Below are experts of layer 7 (counted from 0) of a mixture-of-experts language model. Rows are named router (the router's row for the expert), down (a neuron's output weights, with its number) and show model dimensions 0-255. Each number is 128 + 32 x the weight over its row's rms, rounded and kept within 0 to 255. Numbers have three digits each.
After each expert's rows: "raises" lists some tokens whose logits its average output raises strongly, later layers aside. This comes from a sample of Wikipedia text that the model never trained on.

# expert 19
router:156113153152143086157172155188050146089136097147184156159129095127107112136136119122125108152112165117169150119130094144151100128082103113119163114064132121115156107138158211105137133106098213077125126104124152133138164112169074162181152117108114204115120090100102145122090124195065131131075097099099125183176135133065092107156147123139145140111148189112119085170167146140142120110133181112165102105132143200148102109110188041167124081112127067109151154129117173176085122092148110152109114066133101126125113179160082109159104137113171076178120141150100078093177157130138137135070118120133086119158120154167132136123104168119133073085139067181111128179136178060087108107127105115102145105100137131170101129188155108119119092127135078108108088069090086117162164115084087
down0:106102125096124154111128115127103124124153136033154105092148123145132137168192096111142079076186150154119160164132096093130196168087106166106113177180102124113106103134156129147115068151122198113070096140101072147144087123112149130104116176141178098098071132179135122121145141097080133167144124126177141175139101191130089187112180070118122176124141086124112147135082059104107145160138103120127073093122181104134196129169111165177164175146177082086189112131166088070132077095115073136180077089118162108143118142138113141075102115142133150145104100098137184144113141106140145152116117172085165122120134074052056147172094110137158186115099172155103104111108152071109160173148084127141192143185107111125130145121134124123096093133112155153086136117129113139115120094150167
raises: "-", ",", " and", " (", " to", "ed"

# expert 74
router:141113139100078218101113147143083083064127103150133127127115200168121193177089145117182105119069183127129112190093178082142123100118163076116147119130185141175104199170176100143178149056161150143082136131098152115127103102095187130143102192098106119075112177147121094113153134114121162108115130111077090178093111111192134085146141123198107142161096142177097144107065078150154096095135147074133123119117139073090094119089103122135122089098158117130131133107150093098129148116156080137133154112093147134112169063128132145067171090143119126160079122108087164098122129132129082150109144119134128128109130182116206086121140112138155092127166095153168132162108132133105103096131170118142149087116122105208146094172165115178066121130073161094088156149157126107165084125100103
down0:131129102139145112096090170067106093110159120129118115121178110094114119154107096126162121113073078096120116140120099160126140175117161105072134093130094089122201117131108158074111123165135136147140142064102125120105148155098135042151105131156110111178104177115077143153152125117140196119147113161159113127089062113102181151105129110136106141129121130147096161102035161186169188114207189143142172165174069142139134099074132127137094092074140135131067094096099172142127113124129157175103212166102147110094129139127117134176148116172136132057114111152118094139184105169123172067143103139063124158106158120152132063121130205143119116084145150131167115174153117165107090113093166121110129091172130153119134130163174033095183138144118078160129132079140128141176123120102089
raises: "-", " and", ",", " (", ";", "."

# expert 59
router:192149095109106162179104099084116095146141167129096161119159114139192172160104118071128128132155116118102150147136128092119163137178168101101131106105085121195151084152133103065115119109135130177091091096112124178086142113118124074145082113194193113079096112077117164149123092151129151162173094134097117087117118153094174198128091151149161201083132128163130118123069103129113171098088139109104078126131063082162144103119060099113126153122140156145095134096192065182138114115157168134092146167173099075100173166107144169162110143161112118125148131101081153089134078150076063101160161150135162143119129166133127110121154091102074157103119145110070120117139135097151131118127145070103067186168083154132080144106061148081169082121138151170121098156167112101142111150188102
down0:114110158164130195138097160162080153155138164088131071174096150171116087166132173179131084120135050127102114123142127157116219109135146165177170117150114127142080150127131105180130126200123139153142124117115180128150126131101168140108115147091117095127148091136099152135095123072136176091109098085121132113078079093109140173121211142138162057124143119125116153070154117110076173157171192169100100055105106071150162139121131105103113089101117111134137121137151172141091164153123147149125128133170136111073120047118116102086099066138152110092090155115164186125101091139161090144044098094129146118139104113146164082133155151142160123107125079096073049128062146096124129060145137097130135041123145089137095117126126137176177124109108085104108091184122108118118114088110137
raises: "1", "0", "6", "7", "4", "8"

# expert 5
router:136132149142102109083109125180117122175152129101099121136080110114169110120097084077096139172154140089104084153130092131135139160117072228076120146056158118096153137178074138176136117173151107115129130096147148157174125157130154109079124125124099146128116129150154148118078138198066106089085154107154179179116135146167182124124165145144089092209122053093122126139123128130045176167091140129113147145094171090155085181123167197080116096147130153142158134142146146080107167203094188116096139108183114154150163158145089118189134118099170078136139183166099133152119090095127118152069125162120145146139156090109117141133148178086112112120141182095147148092089159186123103159109127152134148061191127097143156103158126150119137138129137115152124145202103191144164138162169149
down0:191183100145083150127175126137122134077099196146148115105106174109144111120113107131143126071097153153091141121114149144086100061129115167124126119154181137140150132124161154136088160137151164131162069066145177097143147094148177088136083139123143086113157122060151181214143169073186134120068125151113109160106167143118155127099031150117116103127147135131086129125087108110105155142150129178088105141181085101087079141168136137125123156116210091167119094104129106203088157101150149174098113101122134150127121099153112138137142161153123130111076062146179148127109164112139116124094088122119139114079132114128044046090157085114098115132123114123124145087151070112139151113107135090170093144089122059086127115115100141117105161148177073148150196173095113109085111210145162
raises: " the", " his", " their", " a", " its", " this"

# expert 43
router:075147124143136117139123117091100085109166130154085103162127054132160142142200151170085165123194104128145145179101084092098066124135105088140111130129117126203122148075155094141114113177091103174084102144106199131124179082087124108138142105192147067151122109132104163112103147176121153171116134134154094126085191149094175153076120137108123165136119141153114095131118183201128058113126185117107144080127090133160091122135113123086156141155075156123097086122115107177100102180132159138118089157130118110078104148087093067066138120169100062122149152172149177081182131159139155074159148125139117159187171112120132113112175088136139116138146115114141076074135145147170130169181166064120096144182094121145143168117107128109144118207161154116081137166156090106159140131145176
down0:143147140082137120145116134145110147133148043133096136121061170124130107112135156106137148172126134139154170134127172080093135132118085135111151131175146078138227144175120167167086116136166122115145129196116165188165090086138138217133086062177143205137200147125129125134101140080123126166131113157140124126191167120105101148136214103141129213165105118100153117158138126066118115119154142103149145143094168085154047122149193104065112186145115132149150186120120164094190150133128147133152105110111136142146130082116127119196127141117084201120122181201126123098116095124086159169092160160100117141111081115088156141175117154135138096144178103111130143137160144106137159186142103093098125089111094124122074116101165040132147153151138161114117145138156090089145104155148124
raises: ",", ".", " and", "–", "0", "-"

# expert 65
router:159120110142151193105110131101114126179068132064166099129110193174105106092160091163137123155116163115127130166136184126121128137120118123161081198179122126135109166153094107164121146084158089101124063082163107143147153105110179113106107160184151145139169130130178170125073176115076087135115159092163095097101123136159158142144162202181150123127137176121091155078180114166125128119044083139136114172123173080068142129136134105084132167129075147155173108141138150145116140121126093078139137082147121128176172152089115074128187139113146144121072162174096133185159092088124130140119110129098179177154193153056156126103141117110131079104145111112157180124112099121091125130142203138186157103102171127194163121161161155099108075161111089152143113142159089140092061149113142
down0:117102139119112137120115132140095111131156133121122080112142194205146131101107139096124119099144193110093099121069121147096133127121135147167164118145156074146076092051066134117138114133135074166184114160088098158131095092087151136165092085097112119199074126153128117078156147190081135136152101156097161133145129154070116085125065132124102107185130100175100178161164184138165132147134201142084137113135130191134192144171094145149120114036155187125162132159135097165147160165141112102157172124117156105144148114129148049125138074133105134137148113125098129126058131114060066128169115227164094146160089144172149114109113099137123166168100174106148098154084093132159119118081165117150081156186164117107147123166144075139146080118109161150103122126092105160088157109142129
raises: " the", " in", " for", " it", " as", " a"

# expert 61
router:121116148133127134138120133133113089072139115158135067102111151161136096099112115148151073120152155127094156162104166126139138125119149076117167124081193207177102100158106144186107074088141104066095136143062131143136150151140166150097122163063175114094120115166094087121161154107117113174154165089106115136116122189135083168179127122116169185178080112163166150140127137115157040136152098093112166148098167131081157152107141178140098134151124069110104154177127080132053147123105064130130130074094158117086133160091115121106128107087121169114088132116043108092138109143168101106073167112133125119093091060087093175145141169133129121109155113153163177155175170083122181154114115106101107192076157105180116181134165077132107063088099137140088147158129102093126128087095110
down0:120153117154122163101094134185147215126073112122111188120108155169148127151198140153147099110097138035115115100212123130160107157076083124101116110105155187148142103119136033170101110105107160053167155100136147122161149130119145135133112180160142187088108115129148111137047108113104124125151074151134102191133104123129171116121142133157108107151154151112142115165113180151131133163134157171163079113106085150114172113128113139078151147060168147079126136122099056128153086195200142140164118103144132202078172067140137154127144160149133115106173108090115172138098149153118091152111145087102138130130154124167137151077129124195113114165167057143111149115175086153134146172154099144115113159124130111136106139060114151151149181130128174106124178133071164148071078129122127
raises: ",", "y", "-", "o"

# expert 20
router:105044096091076128140153156171167143167094167107139088133141101140155085163130145126092167153163186122171156086146121100178165126115158130164126165125102136082160134163156092170076205162114127105155133094128126166146091146118134082048099141186170172128117148121158096139097143104075091168165187141098104169135125068138122130148153095153100178085108089150129131156091090138139179142109127107158104078139188102171161097125154117098127171151134110166165124135119190100146137086079115139147105174153093106100186180072142163171134086127158161074142081157122082182157114169146133071110136133074175148094080103143133119155141156074168099111160124174124074119117184154130114186104103156077155092169109114102164187111173128090120116148151098161129159127091144172131154081154148
down0:140133105189155159121114113074139157141162103151124159104119117103105154062068126138113067137148084132162167163122081133177093154128091140147121115131113138076136136120134094133080116133103110041132181112141204166103197117168188114111147175103119121137148129108138120193129145152158172179139153169110092191164176131169139055074079136153138100124153114166182192166145109114082105085171144073060089110142117135151185077107115177079138148086136108132087138155090124165099144110112149100154078131159086142137052136074107170119118122121125112156103146130127055124154090149125154131121149169116139139077125153205114105156121147144142119153131140140113153146154129126136166115157130122080141133130065052116127080129138170096118086094170198159115100069095153127075087141186105
raises: " and", " which", " including", " the", " but", " with"

# expert 38
router:127149158170092133061136056172154143153098124127143145115131133178186098087123086065108155137145197106077150164213111119119111161098084169117155141098148159146150158145113143172175093154081125128067128163128190188093141139168124136122117082140120135155127180162176162160102148162116112154098193088116123126135094091119182098130146164160073181175095101119148154131083073126081160148075085137100105142118126119165146135089095169148131108178096063150162138153125166070112103157091133033101137142162127150144104148173139173171123147091158062110104182112083093146115131145078099163149134086098185119105112137142173114145151160111103070124095143143125122121105157167162113127138097138152130101178100162150110146114145159081066163150087128134109164187110167123161136178081144
down0:137121090106085127109127144111095076132154143179131123139157134068185099113172108101162102093154118060111112074125173143144047107140168154152147132133174150099100118175146139088136070098192129162057122118098082097152105175079092190107090139085074094140080157107108171111121128102102179126109101109168153145144150166113133071141073103103094103155171096171104130106187130162149181123115212145155180115127166150158069120138058105115150061189140115132152118107085099181122157114136162143123138105136188121118123078106091083145069101112155121145191070128152187154082094115100160137156133117190096149152110163135110133098118127097100160067143099138157178125165093163137124111130138158110141131142214124092107160117113108100143097091141113176066105155128139115154141092122132
raises: " the", " a", " their", " his", " ", " its"

# expert 63
router:120159176149112082162158126140097121082142135079208154162159180133066140074075166118141127096140142113117115083156142168142114132102151117171106076092149104134082159164152098120140110126149116170195153114109100138107152147164065078134109139060078153126113098195097127162147098072113133046179121081105101067128139181113180122120109120145118147117153179119134084133166130110179108080155176157101160178160128117070103104129122162169163156113141165162160149178110111142123135122063169176153121107093093103142078098080145096071077188143166152183197118088180124129082159092143136175131144078182109167084134126163148152097131137145135172158116127096137102096128119140128170128104126076126157111120080135097149153097158117082124132135134146180161224149098104108132144114156127
down0:118139107112120114131099128136046170085111129083117108151202117155133165117150126104136132055192097098126171194066152137154138142112132121073111141104156146150202100174151091127104185115105134142165110061200083128156095173120156151129103092112135106192074074061098123130100110164156106150139177101121111134129117163105155143082136117128109126157133146121136096167126141121103161145172101116137078125098072185128143168183158138141177104100072140133126145139134105070115076166144125135157109107147101146103098109148127099112158080119145136167071062109165142138115068135162128145132077173210095093129081097110145157009111113072152210154153176125132189130134149161122135149151199111163160126099125132101131106140132155116155106095101078090152150107127096121133168108097124
raises: "a", "i", "en", "in", "on", "y"

# expert 8
router:114149060136082096112114177106133143115122181156113110155163154138129100225097138158076114103151129142133176105103128085158171072096140132160137156125184113108124084097135166183131154166080146136090122120148129146087112063110059116162212122103077167096154159119151174119088175132160157090194095121156147139089113184136121159136141164088161109099135096130107123119140112119089130191089166138099125128103160175135132102135157121125192127186137124144163062140112091149134116064146064166094130109125226062169137049121056164094136102171089106143176167195126101178121169098135056112146140125134140136111074128139085149119104101131156084160093146117137112129103139135128106165137097142074135094085136160141104151186126085128136109150128101106159140092128112090128144081122161
down0:126184129138185050141154138141162115125128152129059144105138154052143082146116118125170115094116097146086103149067112127154135128125134139106170123147127120138092126089090116101119096176082138103165081134059047124097133102101123122110100164134078110208161157153122113122127139129108148107202099108139081148147149101078101178126122136176116100087063117161105155053119111172093093069098122146058090099138111105151118131139235131118097149158164123092117153103118151094109161125144095107111173108100132060097124101081085100110104146134172178137160142150137211112140187098118122134101140150179178143159077170125047135157119134192175185136126111124145133127126118158190128109134113152101091123078148117144064176121078090161097123180138150089107131113135141107125136129169103
raises: ",", " (", " and", "\n", ".", " "

# expert 1
router:179100171131113062113101152145105116157079107117147172167131087086108168092162129115127089129098115109105121096149108181176105138099156139155138122147108119108120068061089135064105076096104113173193126162131161113137147142088120114106133140122085163171172072180178076103121140103148087044110098128148171127126159136100112094091073103117111079129145112120145081126184128142195141160136147140152117099127128158148105131153049135094083155093118138192161165153095107189151113124113172152135104117080118148123121087126099089140074159131126100173149131124199118081141091150166180189178096102158130121159182149100149165092114143142077104185069133118101124108130109113113132089155112082203186158114117144082216111116114113136168153144144079138172107117108082140123089168185141
down0:101120116101139173115076188189154077090150103090149070092106127088121149139116108121171128170163103161126095072099141092160078177114127096080139086115062096089109200125105109147084073132100105144150098088123185109109120173144084185142155175163158135188092175193172155131148070113070103133147088140090155118124123220149150096191068134205141114119081185131150084136136092103169145126098150137119118152141147119130099186104120158123143171115091120137115178106149124161187091106156128118207127140089122128116134099178151125120128141078097160116159147111137149107115111080149131129112115111093111089108101099155137125130149124136153096113143112196098122169091107109112138142071028150128075100166110032121106154134098127088102115135174114106139127167102140153132148146122139
raises: "-", " and", ",", "ing", "l", "es"

# expert 81
router:182148102072111177173067129104184130161110179137131140101154115128150101173140099128189100107153075092177091158150144165056139102121131123071076189153108165113092098167098078078109156120119111171185082125100125180088146084093198151082186142127143067169072073111119198158108120119146170113192123153187116135091186101097149150127132148124152082127173134148100175140059107109115104106085135143146145096154130082138126122128097144092147132200148156095105134103140131103125131130171153156112103114130149093066108101133168148116175134130105138105087103158151112135159106086058102138186120142117102153103150145081117132079093096098148129114147137134102142177118133134126086188178172114113107151116152128080105147100117123191137088070139159050113110144089171156123123135154170
down0:091144083088185077144116118073144128109157147113156163148150182198151069108128066197156117148156156138121105176180062125142102122099104172133157154112159126212036195123073144066123155095166141125058119154138114109144135099145142090052170137133101164096097112126116217114164107132110158168077137116112103130132164115090095142086117113134117093133153111115103158121090117136112115161115134125143121129104143172122109163121147167067060144101151176101165117083124092196103134181162129113164177116149136142146095100106178151151173120113106118176122109155125132177115169071174144142100145168127126137111142171163166132138178129146106193117077093160122118146151103136119129102119082178148084120166166129136153182104100224130133139138148158171142108172131107073117133151133165
raises: "1", "2", "3", "8", "0", "9"

# expert 95
router:137164153152120138089137187112142138160137121115180123083130143110086092129114160139091157102159099150174087129156144147119087113150172097092153151195152119079138059148098117079132160137162129077138140117111122142139156183165111108098091123120124163085124156120126143136107099168123110109085176125143051057130078127187198060175159157164163143151094138143175162100078104112065124133087106144109172102116137132158112132163114164080083122131124092092132084075134157077047113076081117132145120155109135155134156136167183166123138117111150174044108118172121121160151105107062134110125177104157125067090097142098148129160141190100146107105134178188136104113122166143178075150193115125093116159133122139141088081074163183138172172098128164130128181164136166137074153127106177
down0:082075124091070112158147164121142151094077161094096162114104137140139147131123102123102143142139121136111120116134159121092183155107111093142211121180122133113180084104088122115086167197118154158110149133117084157090124129083107092175097148117121084142058135082118149145106068184111137131173122193100082158056113133123103132120169112156182219130137169127119101076090163080148133098099181175118164133152086152180148078172069120126116132121098170130138126192125086068128132116085109107141091146110190186140180130095141107119142060132139160155122094134134155125071161146123092104156094107161164104130151195153156121147140178117112126112129063135204107125136135174082171100111156149127151149113103131167143193176129139124165183115147102208135115134123188157110102147131096
raises: " ", " R", " C", " S", " N", " B"

# expert 58
router:089148130148165173106118086120171178135130107178144167044122150131100107152106155155078152096144183147116114091110092148124153127153130099111142167098097139102082152137093120151151151062097102089133099086106147138115116152091111101120120083085135120088124157129077086139123076154101112218091121116133184074117109110131136117107140161120076167153105136168177133079078140123130097062068080192105117116103165149108131151107101186165121106142100157119145114100139139132121133189117113152129168185129138079132126070173169158098115106156111126089115117147158103115122177163165100109144158124098106083152146150107155114171108132115118103111134121183146129153135140180091070182084147109132190167084048176114122081113106154038162203095149092167115180195184183156113146098113087
down0:152146129166094173084089093112117095122184133096111117062083128123177168147136148142070139172094141114108131162144085154133106095125102092142097131130144084185135197142059196150124133161113164112119076127155049174161126127061111112130193143099139159158111125174079088160061135156115163176156115114091089109133168130116098121088197188127117118142135142172135170169084170148100101125154140152153109166127117144094114104149121142106131156127103084149074157122110206173134119124140119155140082141140142166139111152155165150122131100151133133117114107152116204094169230108172119141091135109137178146117107128137066083088093086156069179168070125074120144114114149095119145118076175176127089155101168152106125101166141127197177174146196141145132104163129136143107132140176145
raises: " ", " N", "\n", " n", " S"

# expert 53
router:132160144090125160147133109157096083137148179181100131151140145088174104133180116113116180119179136099095158151089124128079151081155180124081111143121083130129158145184100126129108115108190113150160092131139176182142190139119090081114119108159164118140119132115149059136132107151072141089183176104138068136118143113118170178107162145081150137166140128137138131136122116161177158135141091130187102155204120144131133068149065112114155084150223152142088102107123102138165059100160122138125164150185087132096170146161162151163172116105138180152092176117099125168154077117104157082146134099160159132106124158096138082140156089096085158115094151135138100080163196155081082177102125139111150179175178159113110148086074087102186105103081166081159148138160142163179153095159128
down0:106162167124108158094151146106097202117150176121057158071074172129099108094126100136112105126141148124099120130130114126173086137143123086100136128124066123168176106144134123141110171088125083115133125118113088139130116089128058132191185103069123107153179149136105113087063109135116160109135061158129174156096134150182147103118087119151118117074171145146091122169089070169094079127151100149102161105089136140165116142056138104083144156094125074173119126147104130166130173122135148051039095156150103106114174154162061080111097120208076135121131113172143100201141172121103136132129123136181107131139135146111130132109108172126085095128093174180096065075107097096124176117107100127108107095144144130101111151113146111105210141154129129116177150108163182097166180077137162
raises: "1", "2", "3", "4", "5", "6"

# expert 78
router:119085075121158176111116160107163141140160147119194146089164145127134093157133147158105106117151163161111123127201131109118146084127165131101140166145164131154071090072129108118136186136119137082113132091110127162140105104118094077146114167115145103113056155115150141138133195121160177127138085077120138124107099124136102186124145061098140130125135118143101179126073109092074083144183141166119141142117149178108146145135169099151188161200224135144165093124116132148122168081145080147121169090104172104157140127128141146085187099168115152082131129190142158155119183149106096091071092187103140129076070157163140170142124077118133088094120069170119146160110156146137178162088126138073129079116169170170050135116092104090086161159101139139127121154056130110198073129144134
down0:113134080121152189119112114080148139180121114138156139117187110066126158086104066053146164115099164160101118153125148163152169131138120100128069128085079139128142166201148212154087116068123080187127078123171139131121119112141165171116189096156168120225206118120108074143182125139165172187105099116071140146115131091154160134102164121180117135121109123101133200167112093102102129086136148150107135137127145113125120174087134126097106117091147134159092164157184134131150087091122152105153176215134131142152086130103083142160086132117177124136126126178112122102147121103118103125098136104171117128141116096139124122131123176117165134153138078170095108155129081124147110132130174145073149125122111121160073189144092064082136033114118177139114133052081114113170129116116112
raises: ".", "\n", ",", " |", " (", ";"

# expert 91
router:183154103101164129170153130098168097091150113207191081134160149150170117170186146094096142122165090172132083137148144136157146116110143152089088112116078175185130157155122150104086104121126146162105082087163119148109169151086170093133106191086175092177063146080137109186121091164107182139141114114145164162170091165120161128096142078072148176125128169083131121170071058163071168118105116146116093165154139125171088113145106119134183097121099119109098148104149092117157114090154143122166175181122098079102160179097102159100142105154112105120109124117102107075142155129108122124154192130096153161185127154148174138143163094093159177126109160106111119090051074150132124185098097111145118147129121127115087132087143183112140107091141156077167122141135106129171170156202074
down0:128185091090158117120133148058110164138105098111158132096154159122097148078125162164095090144138191130076187055197145116122155111100116136161104165115110148131092164142119094118097114129149086120147058148125126043091119072108068170069197162084125169184152147132138097108146137160068185173151083159141137127177138160080143157091088111151054099112123134052111154128132118148132122069156149092122149187088169140159101140196087095132169081118161070145092071120136107138108130137139195145086130159147116096068137118112111140157098091142098153092144108130092079097146112152164169130092096133137114096195171138124122130187103176048164164119112172122166124134120112170112148151175136137090140129082134129100130115172075108171141133141114122111137100151144162129148125091118112
raises: "2", "0", "1", "3", "4", "5"

# expert 16
router:137162126133107140115094084122145120163160109169106154137121084121062096122155131137089158086058140103136172130137160141145149157103124134084131173117136075135136141040135095165120116093098148136138133093146100159129039161142122071092131103097096115102079115130107059103094104170161131143075139145128127160151075133118202162155172157139122179176084140164136167154088067171102110173147096123115153123120082064100115099061144138172108133111102164110100114168157140113046115080135126120148165160073133082119060135103138163051069120109122127152147164096161165142131081172117144176088166130101114110093066106200124137159106081125178093117156114154106162096156127122111141175118131153151148147061091160117159144089104176129176139070163167158087139152192118163141135138092124
down0:104127170124147120117108133156164091104071144103105150162153128175162140125196137080083077119094178158180122118159088093099093100128145171152196126134122114181113105141125053162078178175103119130121115136113164114168104153115136155061114108128195138170078142107151145145098164134170177220135091082093169097082140150094139172126072105123128182144148121123172136123136134127202115112140088109147125154160084102100091097098154130126079105126125108121089111127130102123171168152218054134156179149140134091147144158161167115127099118117105089173149066148129128100083159052148098139113137137127114137141139151099099210054096109119188149151145142128143151119118150142093135129105096061174205159105188129152143147166092138155108113132120172147106129179111073110162149117159159
raises: "it", "ist", " T"

# expert 36
router:132118118138120194149153132142096119143143076168143094085113153149115151083079136087126081133131157168103189100080116084191081109114136113182155072162135114175152136135112142154161089098175150110094104101081091079120156154130111176139146135115135180146084142158127119088172058131156121102096171122135084126081089150160065168128102081169080070120102149145084181170165077111119081112158100135162128127200113094124168081111119182122153103144105105090072159167126044109119122139128100048166149129104151150151163074120163098097123175145140170115116159112175187120142095110164120160080162165134106102071156134109114120108175098118133158183121107103157128135086170092143086101158128164161122056081140116169113090147161116119115121186134163154170104207155137159114133116111121
down0:180142088119099110121132156082088073090122081142149158147176089161098141086087124154119167139129152151126071074116112105101169128155109112067195173175190138141128133146079078107113183089091129112105066170131132107074157114078082138123088163114113154123112129139136151118183095181114141115037122161126117142129141162125115137119180120114096134075141171119163092167093125109157142107067129097045120119083178073147138074086105122145155141103142148159138109141146146188131156132131146121090119130085092114151137145122073138141128058196123155169165110125115092080096113108133110135105149126062095128143190120148112111124180073161157162076140080094162128151094083058150108071141145134102146180108162150114128078176112140094071101120118193156135121137182197161101152111138113
raises: "r", "-", "b", "p", "is", "."

# expert 12
router:149124121110119170147119142105138097115073116094153144169146124136204172170120169137165170132167112158116101071158122163090076154175131127176096092094095157211110159151112161090136090067100148204119095123129127117099150114102166189143164133153210116119133148156097165160080135137086168141188144108145107114137148120113151143113080109079116176141133165168106151181121181140080101095135162182097084146151132135096151137162164094075145090136113128107116169108119128150173151124138101177075212152149085146101125090072158114082094102204125073132120113085121137102121093182122185081171167159130158151129157144094162096109164131083100174135126141078133129177125095141118076129149100075146117105208149140135094070090119164104116132164115061091109098115114129171117160142132096
down0:137114134072211196140149137144119142100108033080116092053159108115143105081090054146122119104088095126099164172225124127178123126094124126133100126156132159099054160103163131117143101088136137212076135143103121140123165111119162130107095161091121132082156092092164047090132110140093115116064115119119140130114123129189139151108116141126142155115112113103086113133120100127113118128114120149132113088106095149113106063098120122103138070069093097119145152122106126127093122114086076162108147130080107098157120144171158126085149082092130095140120168121116111070186080121141191133137054119163136120072172145134175183118089129113164060134127191151108160107077139147125123144108155118097155086162115111112101146176165143123103138157084173155183082163120093163196144084157104
raises: "0", "5", "6", "3", "7", "4"

# expert 54
router:113138139136080126077174180107131142138152119136080153062140173124109130122145199069073144124162075141159116112129102166153120158115152202113108167166137112091110078108094121143162152107200142065092161166122139151164139185163087067064081132152132117157116130086083080115186169171124118158123058121111158075155137107164137103182161154100099167147129134163177158133097116143126107154083106162076095146143142112107145104130123127108083101169120173154151108088152142080093092164091089148161106140090187111101147159182174155134125139123091178136112156177140127177166135143101152116157149079135118145070122177166159135155146099121122135121124154187195149138140128148162095103120105186132163189147130164153137097083110160167103132099139135144098108198155163185102183137050098
down0:108120162171143127136086103156196118151130080139119073094066102147134103172088134159133087115170160112212105162128096123138154161111130139133178132121125197150152096123135192140065123143099113129204078108150109177175156082174134161133209092121148119118127150103135119090112147124184078135090215135088158113151151129165139116101169129150109108082097152157098087059082133131147097116090127128140174153118152190095124102136169149123063153172127190158161172143170159142142125101118168129132087144105176106126187098142142131138044112126124100100106049109125133098144145036161105124181090176139095104108143166108126099170094140160111118132160132088112144094139125128122102149127151200119125124129125178120127113096161133204136159152114147135100153169085128114085111146156050
raises: " ", "\n", " S", " N", " A", " T"

# expert 25
router:219148166154116152180115105101138151081094139112103094144133151182187160117141114153087170129156147125095121087127144151146166090185162079163106133096087184201175078172138170121143073096108141144063124116142148137115155096108140101150126121105165151082122163112110175175098163171131180163110135112124100129143106117135127145097091160089099187096138181185125172151067108125068081099072146182088082152174107138123161124173146070119162093148122119102073098111127169127120163193178155159127100177116123111073081100099149117131104124139145099146143107107100115101139075133058153136121174123111157165152182126076138070112140106102106144094147186123166170153133162143079118136127144079140145153148177105164077120098050083092096121156122143108126142171152081128155130132189138
down0:137148155118158078144116102080143143151099118165145100122106092158110154193162107143192091157079075115126167102071143126147088111098137140197060112131153117116097134032144136145095112172127189143151154156183101074128107127165158118121087128152110082136104144073142113198107052161107116085091159036108099145156125172128129114145122156075132112143150102123126158133155100160143146163150149148161102066080147170194108117127088089056072148142080123089122161135146085104085130156097154123105115128087174178125125076148136115131051112105080099125088133113097119136129088166057084157127163084179115110146178123109146102163157130104153141083116154089093099087132123136126126116097061136108088146082131114061147139074148148168089169105140132087084094146118135170168122147138129
raises: "0", "9", ".", "5", "8", "2"

# expert 0
router:090124075158129145099124155136080123091088120180108134127107153160111138069091182103179083145098131148163140156139141078116111088115109122160121101124105141114138158125145141106107097097177112110152149167124141088129155107112119111122145119146118153117063123125144158171204070180150148157079105188110150203152175139129114081197120129100119160138128122078116112097181107139178102126158106060089098112127138106121133165094155121200143107114127084075074137138156119146121147123196141112165140084144135133152140163135130141120119130192137130124156134161099095082131121114110137106085081155137083045136062124125176196138082180129120103119069107161105141169140159109050078082146158152201110164134115155176129145186178123143111057126211109199059139086072133145122111102129121
down0:097121128145124162158115146159172135124136051103182121088098125099150128106054104132127110165100095151138073113128140143140147162136113135160183118141153115134122149137105148106088119172142093079128152091120081119092179115127104081150089169153147119054127110086072143126184108137168101106089109137081173150124212102055108116077157164119085100116120174090122153077122108103123098105152103174060142069138057129074180119132086175132093149137155109107094092106160108169166123159163048152089178167079111164157092106097089119088136145167124082068123146174141094115132198135065159151148167071142092138089112135131094108153074112111157156121172166143179100161158112146157169082107145120152128116106116145103151081133089128140170127161128140097123230097140118131107115098112096
raises: "an", "ir", "a", "l", "ans", "s"

# expert 48
router:128113142156114145089126133131147127102142164120088160119141038163148173154147130140190120162133160234082115146122151136100049200171169117166098100106132149128089154081095107119099128118105102158112128159140172115109146078126183173154144122181148093099124094162117156151095112129160136169175080141174091165110144093088108161139093135115103161128157145157107150100067189116091098114159154156128132161124096089114117110166103094084132118141096127117132171117115096161149181133172146112050140103146158141117084070093212111151080063182121092126105064123098110100070083163141137090202140156121144134091158150080169068129124085096092100135152148096130097185116057109142150112133121086111097107157135144104114088107081155152130119170081114069100096168130126167089103097140127
down0:081157104164155117195111130130152118109166112166112119129136138114075169133126121126096142089144115139123116117145147093125146106179096117148108133136119117121150113104103116128166117150094151144060163075103141139113129091126154094125158152079129073071090108129106168180123102160090123126136084053122098136137142147112096122100197070074157183136131127153112124161132062173107059115146146159072144143043109105138124163105070091136203101123118145145181106132097082158089170102128135153163117092136157090144077131090153085183073087127130112110133179134184178144108106178100204148169120091092118107175190139163165136080113134124147102167170167106086135089157193134123187009127181134176132133117165137174151154095134175107129131178133163153117100172160116123114136143090150
raises: ".", "-", ",", " and", "–", " |"